From a checkpoint of a small mixture-of-experts model trained on Wikipedia.
Size: vocabulary 2048, 24.2M parameters.
Experts: 32 experts in each of 13 layers, 6 picks a token, a sigmoid router.
Training: a variant of SOAP for the experts, 252M tokens.
Below are experts of layer 8 (counted from 0) of a mixture-of-experts language model. Rows are named router (the router's row for the expert), gate (a neuron's input weights, with its number), up (a neuron's input weights, with its number), down (a neuron's output weights, with its number) and show model dimensions 0-255. Each number is 200 + 20 x the weight over its row's rms, rounded and kept within 0 to 999.
Before each expert's rows: "mostly gets" lists some tokens that are sent to it at least half of the time. This comes from a sample of Wikipedia text that the model never trained on.

# expert 21
mostly gets: " Lu", " Z", " Ka", " 2023", "ji", " Bra"
router,192,207,199,166,171,193,183,175,229,186,163,181,190,188,193,183,191,207,189,211,184,194,190,216,243,204,196,219,191,160,211,227,197,222,189,196,209,188,221,215,181,207,186,170,222,220,180,179,184,213,228,193,213,178,188,180,190,198,201,207,188,199,162,201,178,209,206,200,193,209,214,227,192,223,173,192,174,205,209,190,236,192,175,192,210,195,183,219,210,166,200,184,233,191,196,193,213,187,194,219,202,181,211,205,228,210,174,220,186,184,195,191,236,228,254,210,213,183,210,201,207,203,173,219,198,191,202,208,252,218,211,178,197,220,156,159,208,175,145,237,203,160,157,195,237,194,208,236,204,195,170,190,241,213,192,220,177,192,183,213,223,198,208,187,207,168,182,197,260,187,196,225,209,219,221,212,193,234,169,183,165,208,189,209,207,182,222,227,221,223,207,188,187,187,177,185,202,215,199,237,232,226,188,228,199,193,177,213,206,185,177,200,232,227,210,165,167,210,219,164,190,204,238,171,181,206,215,187,186,220,195,201,196,221,203,193,186,196,204,185,215,187,227,221,175,195,218,207,193,163,195,175,190,208,198,178
gate0,244,179,198,202,212,201,205,208,193,192,194,173,221,178,205,186,189,214,175,217,203,195,233,204,226,198,237,221,172,221,224,229,169,172,186,207,169,159,188,211,185,206,240,191,189,167,212,183,196,214,172,165,220,197,249,185,205,179,207,166,182,203,159,187,198,203,198,199,202,210,160,199,177,204,210,216,190,211,216,210,190,179,190,201,208,198,193,221,227,246,190,192,206,171,172,180,189,212,194,210,180,214,202,215,191,250,199,191,196,171,248,213,205,190,206,194,224,224,196,231,216,212,254,192,208,182,215,248,208,228,220,184,154,180,196,225,200,211,201,187,183,168,194,227,198,188,211,228,212,214,177,195,215,191,207,207,181,199,189,205,219,210,216,172,237,189,200,184,210,196,224,186,187,212,215,217,211,185,216,199,191,224,228,200,219,171,203,211,217,194,204,194,214,215,175,170,207,217,189,209,171,184,199,202,215,211,173,181,185,184,183,158,218,217,162,180,197,197,228,214,199,218,221,211,159,195,218,220,192,147,222,228,172,233,196,195,201,183,235,201,182,231,213,173,196,210,208,212,194,207,187,203,156,215,187,243
up0,167,227,189,188,194,190,198,191,191,206,208,216,202,206,190,231,204,185,200,176,189,192,164,202,189,213,166,187,219,192,186,173,242,216,223,185,217,231,234,159,199,195,184,212,209,232,192,208,193,194,231,231,180,198,156,215,168,217,208,214,215,217,249,214,209,178,225,212,211,183,223,192,207,198,185,163,221,193,203,194,208,234,222,208,183,197,200,179,175,161,211,240,205,222,206,215,223,189,191,192,214,181,214,204,190,145,191,213,198,223,157,183,194,213,200,199,178,195,206,165,201,159,152,195,194,205,188,158,208,172,183,213,231,210,203,182,190,190,179,209,202,228,214,182,190,207,203,185,202,178,208,207,183,201,193,180,229,200,226,190,183,177,188,220,164,206,198,214,206,199,176,215,208,187,189,178,193,199,188,208,202,170,199,202,184,241,181,189,193,203,203,211,193,196,222,224,197,212,208,197,218,205,214,201,193,201,236,216,202,199,206,227,164,174,259,233,202,211,193,164,192,185,174,199,237,196,189,184,225,236,167,176,237,177,173,187,200,222,167,173,221,173,188,242,189,191,201,179,215,202,206,213,241,169,207,162
down0,151,188,173,190,188,203,193,223,188,203,213,218,205,212,168,229,189,180,206,251,191,201,210,183,205,206,210,193,179,219,210,199,201,193,172,223,211,200,209,181,193,200,197,179,177,216,195,202,232,211,182,210,196,181,183,229,206,168,170,217,183,174,221,217,197,224,234,185,184,200,200,192,191,228,182,193,217,212,202,156,196,242,224,219,230,187,183,213,228,201,213,186,185,241,182,191,204,209,239,211,199,209,202,179,198,230,205,215,180,177,204,175,209,195,179,170,211,209,198,195,212,160,209,219,194,156,205,224,247,197,155,184,224,208,188,194,208,190,172,202,232,184,236,214,229,156,212,207,198,174,181,203,231,208,150,189,154,207,182,183,230,221,190,206,188,224,198,218,190,207,209,216,232,190,172,212,180,235,223,206,177,189,190,201,178,203,198,217,221,197,186,223,147,230,200,205,225,186,156,202,201,184,224,198,198,214,202,212,218,219,199,200,207,223,236,162,202,165,180,228,209,213,189,176,206,193,188,195,174,202,235,208,231,185,192,211,169,182,205,170,229,213,223,193,211,179,230,186,165,190,185,209,201,208,182,201

# expert 15
mostly gets: " D", "č", " Do", " David", " Ad", "ș"
router,204,232,234,189,171,186,211,199,216,187,169,172,182,229,205,204,197,174,193,195,203,181,193,176,180,171,195,201,232,204,225,189,175,206,215,206,216,178,161,197,205,205,184,176,193,217,182,195,187,217,213,190,194,191,169,177,190,210,199,152,175,213,196,211,165,186,208,199,186,204,217,220,160,187,187,185,215,192,206,175,171,176,229,199,201,215,198,199,170,174,193,225,226,218,205,206,200,230,205,196,223,205,175,229,192,240,188,201,185,205,207,158,210,238,201,180,227,182,193,206,184,191,162,198,164,202,194,217,205,224,222,173,205,211,176,198,176,192,147,186,183,202,214,228,233,204,217,189,180,177,171,168,208,198,208,160,203,182,175,187,195,199,194,206,216,179,193,164,228,172,172,224,192,207,218,179,173,165,214,194,204,233,202,251,203,203,213,199,168,205,210,181,136,186,191,212,188,195,219,224,195,190,197,186,193,185,251,195,209,162,195,241,182,219,218,197,190,232,202,175,221,206,208,187,221,186,229,166,172,206,185,197,189,208,186,196,197,224,202,186,202,212,253,196,182,187,215,240,188,215,230,191,194,189,186,199
gate1,212,204,236,187,187,178,214,242,197,215,199,195,204,194,200,210,204,219,181,192,198,219,212,195,222,212,231,197,171,224,261,185,140,174,218,220,216,222,164,227,203,162,177,158,221,190,180,226,196,205,190,189,197,211,172,163,170,207,206,184,227,188,200,203,183,178,222,182,182,185,190,236,198,188,235,199,194,208,228,190,188,199,203,191,164,182,190,226,186,177,190,230,191,193,199,219,187,226,218,214,214,198,233,209,208,200,242,163,213,185,201,180,221,215,216,192,212,201,203,157,200,219,220,201,211,244,196,190,223,218,238,206,218,210,176,214,189,202,194,198,200,169,179,219,219,204,222,203,166,182,173,191,206,164,202,198,199,203,174,200,194,215,174,207,182,227,213,186,195,255,217,164,194,237,188,181,169,183,172,191,195,196,183,181,214,187,197,182,205,183,173,180,193,206,216,205,220,197,227,193,161,167,211,181,221,223,181,210,220,168,219,197,208,212,188,205,183,203,213,202,193,230,221,193,182,180,220,170,162,198,208,195,183,217,206,201,194,234,208,221,220,210,199,210,162,221,194,236,204,212,202,232,229,234,177,218
up1,216,233,192,224,201,204,178,200,221,190,210,187,157,194,208,204,207,212,223,159,195,215,210,203,221,211,194,196,167,229,252,191,192,140,196,183,191,213,166,250,224,199,172,169,222,186,208,224,196,196,198,182,198,156,200,162,184,178,229,213,185,174,195,212,190,205,200,193,173,180,196,173,178,228,210,193,170,200,219,197,175,181,185,186,156,144,205,198,177,184,185,224,209,181,190,202,198,180,174,214,210,166,223,209,232,209,168,194,203,220,223,210,207,193,208,223,202,228,187,176,220,222,218,201,194,164,188,211,214,201,159,167,191,206,196,213,217,199,214,181,160,198,212,196,188,187,215,201,124,182,200,200,209,203,207,199,202,216,200,196,200,190,200,186,229,200,189,172,160,203,198,221,209,213,192,181,185,177,196,221,205,215,158,180,230,188,201,199,175,212,169,198,204,177,190,215,188,186,229,187,174,198,211,197,218,234,190,199,216,169,198,208,193,209,154,202,187,221,198,176,181,202,196,184,209,164,184,197,188,187,214,214,205,182,197,236,203,239,204,204,221,203,220,224,200,206,222,197,199,226,217,190,203,240,189,241
down1,187,214,199,240,180,186,205,206,200,238,198,204,222,191,191,212,200,214,217,199,215,206,214,211,202,199,161,207,212,200,218,243,193,206,212,200,211,193,190,174,205,196,167,186,165,220,226,233,180,184,212,207,215,205,194,193,179,206,203,189,195,202,210,182,199,209,161,235,200,177,158,205,220,188,237,222,212,204,206,235,198,181,185,189,210,202,194,170,214,192,222,238,198,187,213,217,200,169,210,188,204,188,227,230,204,205,217,214,192,233,177,195,243,190,216,237,206,183,188,200,180,220,218,211,191,188,172,192,201,196,218,185,210,175,172,171,186,198,197,211,221,181,236,219,194,191,224,207,182,153,209,180,222,191,212,240,217,204,206,200,178,193,199,214,220,185,214,221,213,197,243,167,191,171,194,214,175,195,206,206,180,174,226,229,188,229,202,196,193,205,203,195,144,172,177,227,157,165,203,199,224,206,185,239,216,183,208,221,213,203,205,207,220,184,181,246,236,236,172,171,189,166,235,214,130,192,184,207,205,168,210,192,225,177,153,211,206,190,170,191,188,220,191,187,206,211,193,180,200,210,197,182,225,184,179,189

# expert 12
mostly gets: " 1", " 2", " 19", " 3", " 4", " 6"
router,220,226,226,154,179,189,218,211,173,218,187,188,191,190,189,170,190,205,180,241,198,164,185,181,159,182,170,203,202,229,218,193,148,233,198,224,203,179,187,211,169,181,199,173,237,220,202,189,234,185,170,197,196,180,190,197,200,177,162,204,167,215,211,188,204,220,214,232,206,177,181,206,192,188,204,179,194,183,197,213,171,196,217,207,183,183,192,254,197,164,171,196,198,226,179,179,176,260,199,206,200,186,205,209,194,208,191,203,232,209,228,206,216,205,220,183,212,164,193,197,184,218,186,160,171,163,218,227,237,224,224,177,188,213,199,182,180,192,199,212,177,168,197,225,202,193,210,206,182,211,189,206,201,238,177,207,172,152,180,194,242,228,187,202,199,192,182,204,212,184,196,191,215,187,189,172,185,211,205,183,183,211,191,224,216,223,217,221,200,190,225,195,178,233,195,186,215,215,200,202,211,222,195,184,194,182,213,217,200,166,210,187,206,189,179,190,148,200,186,180,194,200,227,187,215,200,174,203,165,203,192,187,175,194,231,160,187,170,194,201,184,200,223,181,225,209,203,229,186,172,203,189,214,166,217,204
gate2,208,217,231,202,182,171,188,192,168,215,194,189,190,205,212,171,190,214,213,213,179,210,188,203,182,191,219,229,200,218,218,190,199,227,196,188,246,204,179,202,188,217,202,171,203,161,207,217,219,211,164,184,187,217,196,188,239,234,191,162,233,214,227,182,201,187,239,206,199,183,234,205,189,217,205,213,173,219,214,218,179,178,207,217,181,172,221,212,213,195,185,168,206,191,164,196,199,237,231,222,247,200,230,205,180,193,227,183,182,224,219,200,171,200,233,218,221,234,210,207,208,213,214,163,169,196,210,203,220,240,160,195,193,216,181,209,182,210,201,189,184,192,167,193,197,207,223,181,184,211,257,208,198,182,184,180,230,179,214,167,164,219,202,201,211,195,171,212,159,216,213,218,212,205,189,209,194,226,179,175,180,184,190,226,202,174,213,184,178,181,172,208,192,221,185,168,235,208,233,212,217,210,215,201,226,207,230,176,199,200,214,224,212,207,211,238,166,183,192,214,183,214,208,196,206,220,216,186,207,205,214,174,186,224,209,202,188,157,189,202,185,156,197,194,210,175,198,222,210,158,178,192,243,190,188,210
up2,189,186,163,188,211,225,218,192,237,185,200,199,200,199,183,235,203,182,182,205,224,194,216,198,209,201,188,173,202,187,183,215,215,172,204,212,156,211,229,209,203,179,200,223,197,223,195,201,190,189,239,211,216,189,196,203,160,177,199,226,175,191,171,220,202,207,163,208,204,211,163,202,201,185,189,181,232,184,189,178,217,237,203,181,208,231,170,183,187,194,207,230,217,215,223,209,202,148,167,186,145,200,188,203,231,208,169,210,227,183,179,184,232,203,165,185,176,161,198,189,192,184,198,236,227,197,187,201,176,168,237,202,206,192,214,188,203,180,198,210,210,195,238,197,214,190,165,230,205,180,141,185,210,222,212,210,163,220,181,226,245,181,191,194,187,217,240,171,235,187,188,181,179,188,216,193,201,169,215,222,213,219,207,176,191,218,173,213,216,211,222,187,197,183,212,221,182,206,175,187,192,198,169,194,170,195,172,214,198,212,186,181,189,189,187,170,242,202,209,178,212,195,201,197,188,176,191,202,186,190,198,225,200,178,188,189,215,233,222,194,207,231,191,222,177,214,194,181,183,245,227,213,169,205,215,190
down2,196,204,198,168,185,202,195,201,219,201,203,224,210,218,231,199,220,209,160,191,184,185,132,226,218,198,189,214,188,168,208,192,203,196,218,230,179,214,206,201,226,194,197,174,199,199,240,222,214,170,171,202,214,203,211,215,229,226,161,234,217,185,220,194,209,196,202,223,210,209,203,214,195,184,216,170,209,206,184,184,201,205,178,221,213,236,178,193,203,207,222,187,198,199,199,220,205,184,169,215,197,210,181,213,203,210,208,212,222,214,182,200,212,206,187,179,167,215,182,166,207,166,200,208,182,184,196,173,179,225,175,196,224,217,226,178,186,205,185,212,203,174,205,146,236,185,215,179,177,180,187,226,250,196,187,181,195,214,153,243,192,171,177,207,228,188,189,230,225,161,188,197,201,217,183,170,227,161,188,225,211,208,215,222,210,207,187,164,206,205,181,209,178,226,176,176,213,197,189,196,211,203,220,217,161,236,211,221,189,206,199,189,191,226,204,190,205,208,162,239,208,170,205,181,195,193,170,212,195,212,186,210,175,180,166,169,208,215,212,208,196,194,184,243,198,224,158,238,190,236,203,188,210,176,229,211

# expert 3
mostly gets: " 19", "–19", "–20", " O", " American", " U"
router,187,224,205,158,212,195,208,223,188,189,178,177,221,180,173,199,199,192,210,212,224,201,202,207,211,190,219,189,185,200,223,182,198,195,196,184,221,172,202,188,198,193,179,218,170,189,215,189,186,187,166,212,247,176,165,195,209,194,155,200,162,203,187,170,217,233,196,228,215,215,183,208,177,195,223,198,185,197,194,192,196,209,232,218,194,151,179,238,215,189,184,231,235,214,186,182,232,172,153,198,194,190,177,180,207,205,184,205,194,210,241,209,182,196,200,196,175,193,181,186,203,228,189,205,176,161,230,147,195,217,175,161,218,233,181,197,197,219,208,201,172,189,225,215,206,207,191,206,200,214,189,181,216,211,175,202,207,195,183,181,214,217,194,158,198,173,220,206,242,164,203,229,218,201,227,192,170,193,170,185,170,199,195,240,208,245,232,223,208,193,203,225,175,220,187,215,217,177,231,206,189,210,200,204,178,191,205,201,175,199,180,181,216,205,188,175,196,193,153,193,211,208,231,198,187,172,179,216,189,187,203,168,170,183,161,192,172,180,246,206,187,188,168,203,218,168,208,180,218,196,208,201,225,206,209,181
gate2,205,196,206,205,226,197,212,181,198,235,237,171,249,203,219,202,189,182,222,213,208,201,201,219,163,177,229,219,200,211,174,167,221,231,169,184,199,172,238,165,190,196,207,202,195,184,218,215,186,217,214,201,180,222,175,161,200,209,161,225,222,220,176,188,184,204,199,206,199,200,165,192,211,218,266,227,222,216,164,207,203,207,204,224,240,167,182,215,188,198,188,217,185,173,202,191,218,205,187,223,175,205,203,204,224,197,196,201,189,219,191,216,212,209,182,222,177,186,202,209,184,186,232,211,159,207,203,148,177,190,200,170,214,187,234,222,190,192,248,182,195,189,210,193,217,218,188,216,179,196,198,194,183,171,208,216,217,202,200,166,188,201,202,202,127,216,211,238,210,192,198,235,184,217,210,194,183,214,199,168,206,191,164,203,221,197,216,205,213,169,200,204,197,208,200,194,213,231,236,191,213,201,153,193,172,207,213,214,180,204,206,202,191,194,179,198,210,198,202,173,196,225,209,183,226,225,211,181,203,198,176,162,180,195,194,214,191,217,220,189,182,185,206,196,201,176,213,154,236,198,154,187,193,204,177,229
up2,227,206,204,209,211,196,252,186,191,228,236,145,230,182,203,199,145,200,220,212,222,215,236,191,214,202,221,199,214,220,223,217,200,210,177,212,201,216,203,152,177,205,215,194,208,170,176,219,196,186,191,214,202,168,157,176,214,181,168,182,212,222,208,184,188,200,186,179,202,177,182,180,199,193,222,218,161,198,214,184,219,207,183,199,233,219,209,196,196,160,227,219,215,162,225,198,210,203,185,193,212,228,196,200,190,212,183,226,222,179,171,168,206,216,187,229,195,186,191,174,236,209,227,221,146,192,213,160,216,195,206,212,188,217,207,185,217,193,203,180,214,185,177,234,199,190,149,192,218,211,180,196,198,201,218,191,179,180,181,194,207,189,194,161,172,207,201,212,228,218,219,199,158,197,170,150,194,178,206,185,208,210,189,198,213,204,208,203,200,186,214,181,221,181,222,170,234,214,192,209,211,209,175,187,212,218,212,195,213,229,196,224,204,211,203,195,227,183,192,199,187,189,168,191,202,171,206,195,201,195,204,175,209,206,183,244,142,181,167,208,185,187,221,225,179,183,196,193,189,167,194,182,212,216,165,202
down2,167,197,156,212,202,216,232,208,218,191,191,221,223,219,202,196,206,171,212,182,164,215,221,200,186,258,244,177,183,252,195,182,214,210,186,202,194,197,206,213,195,216,203,193,217,193,181,192,201,212,179,227,212,179,165,176,166,223,197,183,194,193,219,205,201,245,219,194,193,219,169,175,217,197,189,210,182,193,195,178,265,218,179,188,205,192,213,197,190,204,222,204,218,191,221,203,191,205,229,207,216,204,239,224,141,205,192,190,198,222,181,201,174,184,192,194,193,227,203,165,161,206,207,208,189,193,157,212,194,199,210,190,200,168,231,217,206,218,257,181,199,184,202,242,231,207,173,189,206,211,205,193,233,216,174,202,185,180,237,201,201,189,194,185,229,214,212,213,178,222,202,210,185,207,235,209,149,202,207,216,209,249,219,213,195,209,212,199,181,192,180,172,179,157,183,225,205,167,186,194,197,177,205,215,196,199,229,194,181,191,208,209,185,175,208,199,197,213,202,178,193,196,180,150,186,180,218,210,180,231,190,173,217,209,175,198,194,182,225,211,196,205,218,178,206,201,188,163,209,177,204,190,190,209,199,168

# expert 29
mostly gets: " b", "ó", "ov", "ton", " B", "ford"
router,196,232,216,178,165,241,243,206,223,209,187,172,169,204,192,173,206,203,185,203,218,199,192,185,232,192,199,209,206,221,218,188,222,213,193,198,204,207,182,211,196,174,187,189,232,212,189,181,211,223,214,190,200,182,169,206,210,172,164,181,217,234,178,169,162,203,231,235,193,202,196,208,210,192,201,172,216,224,193,192,209,224,215,190,215,194,188,216,179,183,206,197,222,183,160,180,215,211,218,159,199,190,188,209,219,236,198,195,172,205,182,193,235,208,188,190,202,219,196,193,231,204,184,166,173,192,187,195,227,211,228,184,212,225,144,170,186,206,171,188,157,171,221,208,214,224,226,186,195,181,160,191,212,248,192,233,181,153,174,209,204,183,212,179,211,190,200,177,244,195,185,213,203,226,227,201,193,232,185,184,222,233,144,223,196,206,199,179,212,225,206,187,214,194,210,197,188,190,191,220,217,230,181,222,215,216,200,195,235,178,184,187,209,227,207,202,188,179,185,177,222,188,211,211,183,215,239,167,193,187,212,199,183,227,201,211,180,163,189,209,218,195,245,219,194,205,211,203,181,189,198,188,224,189,175,181
gate1,220,208,205,223,193,187,179,212,192,236,226,185,206,216,211,193,170,202,186,246,191,173,205,209,237,197,193,227,206,195,192,223,204,209,180,180,155,185,223,220,190,168,232,206,208,198,221,186,192,207,189,180,218,182,177,162,204,194,204,204,196,208,186,235,230,192,210,206,224,230,201,165,208,162,197,199,209,203,189,212,193,194,205,181,195,187,231,188,237,209,218,177,189,213,212,205,186,168,209,204,221,222,207,221,203,193,195,211,168,208,208,253,200,209,195,189,218,205,243,205,195,198,178,188,171,222,223,196,188,201,209,179,189,179,191,190,195,186,201,238,174,214,212,188,190,199,202,225,207,183,161,240,229,196,179,211,211,186,193,237,173,208,236,193,205,190,202,138,208,239,187,202,200,231,200,221,166,212,182,193,205,228,197,186,193,182,201,222,196,192,235,207,205,196,207,245,200,189,193,202,212,229,180,213,191,217,202,186,226,231,191,163,241,188,218,185,219,204,199,189,213,239,199,258,192,193,206,195,196,171,164,193,187,238,155,174,217,162,184,203,212,228,213,244,224,227,188,205,208,207,196,231,219,208,223,225
up1,218,180,163,197,171,187,178,187,185,187,228,193,206,192,230,226,163,196,191,209,199,202,184,218,232,183,167,202,195,208,218,197,216,203,173,192,217,238,197,221,221,200,236,212,206,198,184,194,197,197,237,196,198,189,196,215,173,212,196,196,208,237,189,197,222,185,202,181,167,183,198,159,215,214,190,204,189,199,227,205,194,219,258,205,194,196,201,215,178,205,242,205,215,242,210,166,223,214,198,173,244,202,176,192,211,188,203,190,200,155,197,193,190,177,212,208,205,213,206,209,180,215,187,220,209,214,205,210,220,190,178,186,151,194,170,240,192,190,169,202,201,190,224,173,212,235,210,195,218,221,222,226,193,223,211,188,216,225,260,195,197,191,219,181,187,196,171,196,167,190,209,192,205,195,206,196,155,237,177,200,199,173,193,199,217,167,198,192,168,201,244,221,182,190,205,215,188,215,242,200,176,168,192,196,216,191,215,169,189,179,188,181,195,189,230,185,224,210,188,192,234,230,155,212,220,217,252,222,200,187,197,200,194,221,209,221,218,200,244,208,207,205,228,206,250,214,170,193,212,212,212,205,198,200,228,197
down1,205,199,208,191,196,222,165,198,203,207,213,190,232,210,204,207,196,202,216,194,185,146,231,185,200,208,180,176,172,226,178,215,179,196,158,199,183,186,195,206,212,217,210,208,273,185,212,177,193,166,209,196,192,190,167,161,184,213,204,201,215,231,202,183,206,200,223,216,217,203,198,207,224,187,231,184,198,180,185,203,194,211,210,219,218,205,196,221,196,230,179,198,214,191,218,200,212,178,177,220,178,217,209,172,197,182,212,191,216,169,215,215,188,207,193,226,196,182,225,183,202,209,234,203,213,157,170,206,217,181,176,180,194,174,230,203,207,228,189,215,177,228,173,198,219,208,196,190,191,216,198,208,218,208,174,212,163,192,216,200,197,224,199,220,189,196,185,212,208,184,177,194,220,217,205,186,198,224,185,201,205,241,187,169,190,193,186,217,188,196,171,159,205,182,211,192,188,177,161,198,199,172,195,205,189,218,180,231,193,182,211,217,182,250,169,180,215,179,206,231,180,188,142,211,217,214,215,211,241,227,198,197,219,167,221,176,229,203,260,200,181,193,201,207,223,188,255,191,144,200,229,175,224,183,216,206

# expert 22
mostly gets: "%", "°", " km", "–1", "′", "–0"
router,165,235,185,219,195,226,223,222,189,201,182,181,237,194,170,201,190,177,206,205,205,217,183,172,215,173,198,218,224,187,218,198,233,253,171,190,192,188,190,203,171,217,197,198,202,207,204,187,204,194,172,195,220,186,204,197,176,208,180,188,186,175,206,156,201,193,218,212,193,232,230,182,170,188,194,201,207,176,219,238,204,185,207,235,198,193,197,247,159,212,212,221,232,207,182,182,179,201,205,204,256,199,215,183,200,192,181,214,225,209,189,198,198,214,195,198,191,173,195,205,188,209,188,204,179,203,202,165,221,228,180,182,195,229,199,200,233,184,212,202,184,187,204,223,205,218,219,187,256,214,186,197,227,212,192,213,203,201,186,212,176,176,208,189,210,192,179,141,195,195,196,189,179,187,230,202,201,173,187,228,191,231,180,177,234,224,180,218,222,195,231,218,163,215,179,207,226,215,188,205,203,200,204,187,180,197,214,219,194,196,232,172,205,214,270,189,201,195,201,195,191,230,228,223,238,188,198,195,177,175,183,159,208,165,182,183,172,195,189,216,172,211,192,190,175,169,195,199,204,194,227,212,242,184,189,155
gate0,193,205,191,189,193,227,173,202,153,204,198,181,194,180,180,173,216,216,189,147,192,170,209,175,194,207,229,228,200,190,186,183,199,218,203,189,212,197,201,227,216,193,159,191,223,191,203,192,198,195,131,185,207,168,239,206,212,173,208,201,193,194,218,211,186,184,200,199,210,204,168,188,191,215,195,208,226,167,208,226,188,176,198,152,184,205,188,202,180,171,221,184,174,172,192,185,184,228,183,210,192,229,182,178,211,196,209,156,205,226,187,216,214,223,185,199,167,167,188,183,195,238,218,169,222,208,165,187,201,197,168,199,211,234,190,160,214,206,250,222,168,174,179,218,166,197,206,171,208,212,227,204,222,199,197,200,206,244,184,224,162,231,187,213,210,208,194,165,179,198,185,197,170,182,230,173,221,179,213,208,208,199,195,189,254,236,217,192,197,241,198,207,218,187,189,183,210,221,191,192,170,182,195,203,196,208,212,199,192,203,207,167,224,200,191,181,181,209,200,175,183,214,179,209,222,181,217,199,190,229,214,167,203,168,187,197,160,213,201,196,212,175,186,205,195,229,203,173,183,214,203,213,198,178,186,217
up0,191,204,214,211,210,170,225,207,256,206,209,213,201,211,202,223,202,188,202,244,207,223,211,208,208,192,187,177,189,230,221,214,190,177,192,206,179,190,209,183,196,194,234,212,183,198,197,202,187,203,249,217,177,231,174,197,182,226,193,195,200,202,187,196,218,211,208,181,193,191,228,216,210,187,204,210,181,225,199,187,209,220,201,232,232,178,186,199,199,221,189,202,235,233,201,207,218,174,205,183,214,168,208,207,182,203,200,249,187,177,219,185,176,186,222,191,232,217,207,223,215,177,178,232,177,205,226,214,205,200,222,221,202,165,209,244,191,201,146,182,216,230,214,187,229,212,196,219,179,198,186,195,170,191,197,201,205,153,204,175,243,189,223,181,195,206,196,243,241,203,204,200,235,218,157,232,179,210,185,188,192,194,200,229,148,153,190,203,208,136,200,188,161,194,215,229,188,196,219,191,233,223,188,207,203,198,169,190,193,217,174,225,169,182,216,206,218,210,209,220,219,177,221,208,185,218,202,212,223,169,199,247,198,225,197,197,225,179,187,211,192,213,215,190,189,180,196,212,214,187,203,190,205,230,198,195
down0,236,186,224,230,179,202,226,186,188,189,188,197,206,210,193,193,209,201,181,232,187,195,224,202,208,221,217,187,184,180,181,219,212,202,214,175,195,199,186,171,170,188,185,249,220,233,220,180,216,204,175,214,188,250,173,189,205,209,188,162,175,176,154,187,222,209,206,211,169,195,195,184,194,218,171,183,193,198,187,192,219,211,212,195,188,219,190,205,204,190,222,203,194,230,197,192,227,215,237,183,190,207,203,185,223,233,213,198,214,190,222,215,221,209,195,195,217,206,208,205,175,203,222,223,234,214,211,180,197,173,219,179,180,237,194,213,190,195,156,178,176,202,203,178,216,225,193,196,207,160,160,220,208,218,205,215,214,169,231,191,165,193,169,172,208,184,200,209,207,218,227,213,201,233,173,202,204,231,183,195,199,226,226,212,209,227,162,233,187,167,188,138,194,207,222,197,205,207,175,177,208,224,173,217,194,185,191,232,208,202,230,220,200,201,184,222,174,200,183,229,219,219,211,173,198,237,203,203,152,186,207,177,215,213,229,201,237,214,167,213,195,214,177,220,208,168,232,182,186,196,180,153,192,214,218,192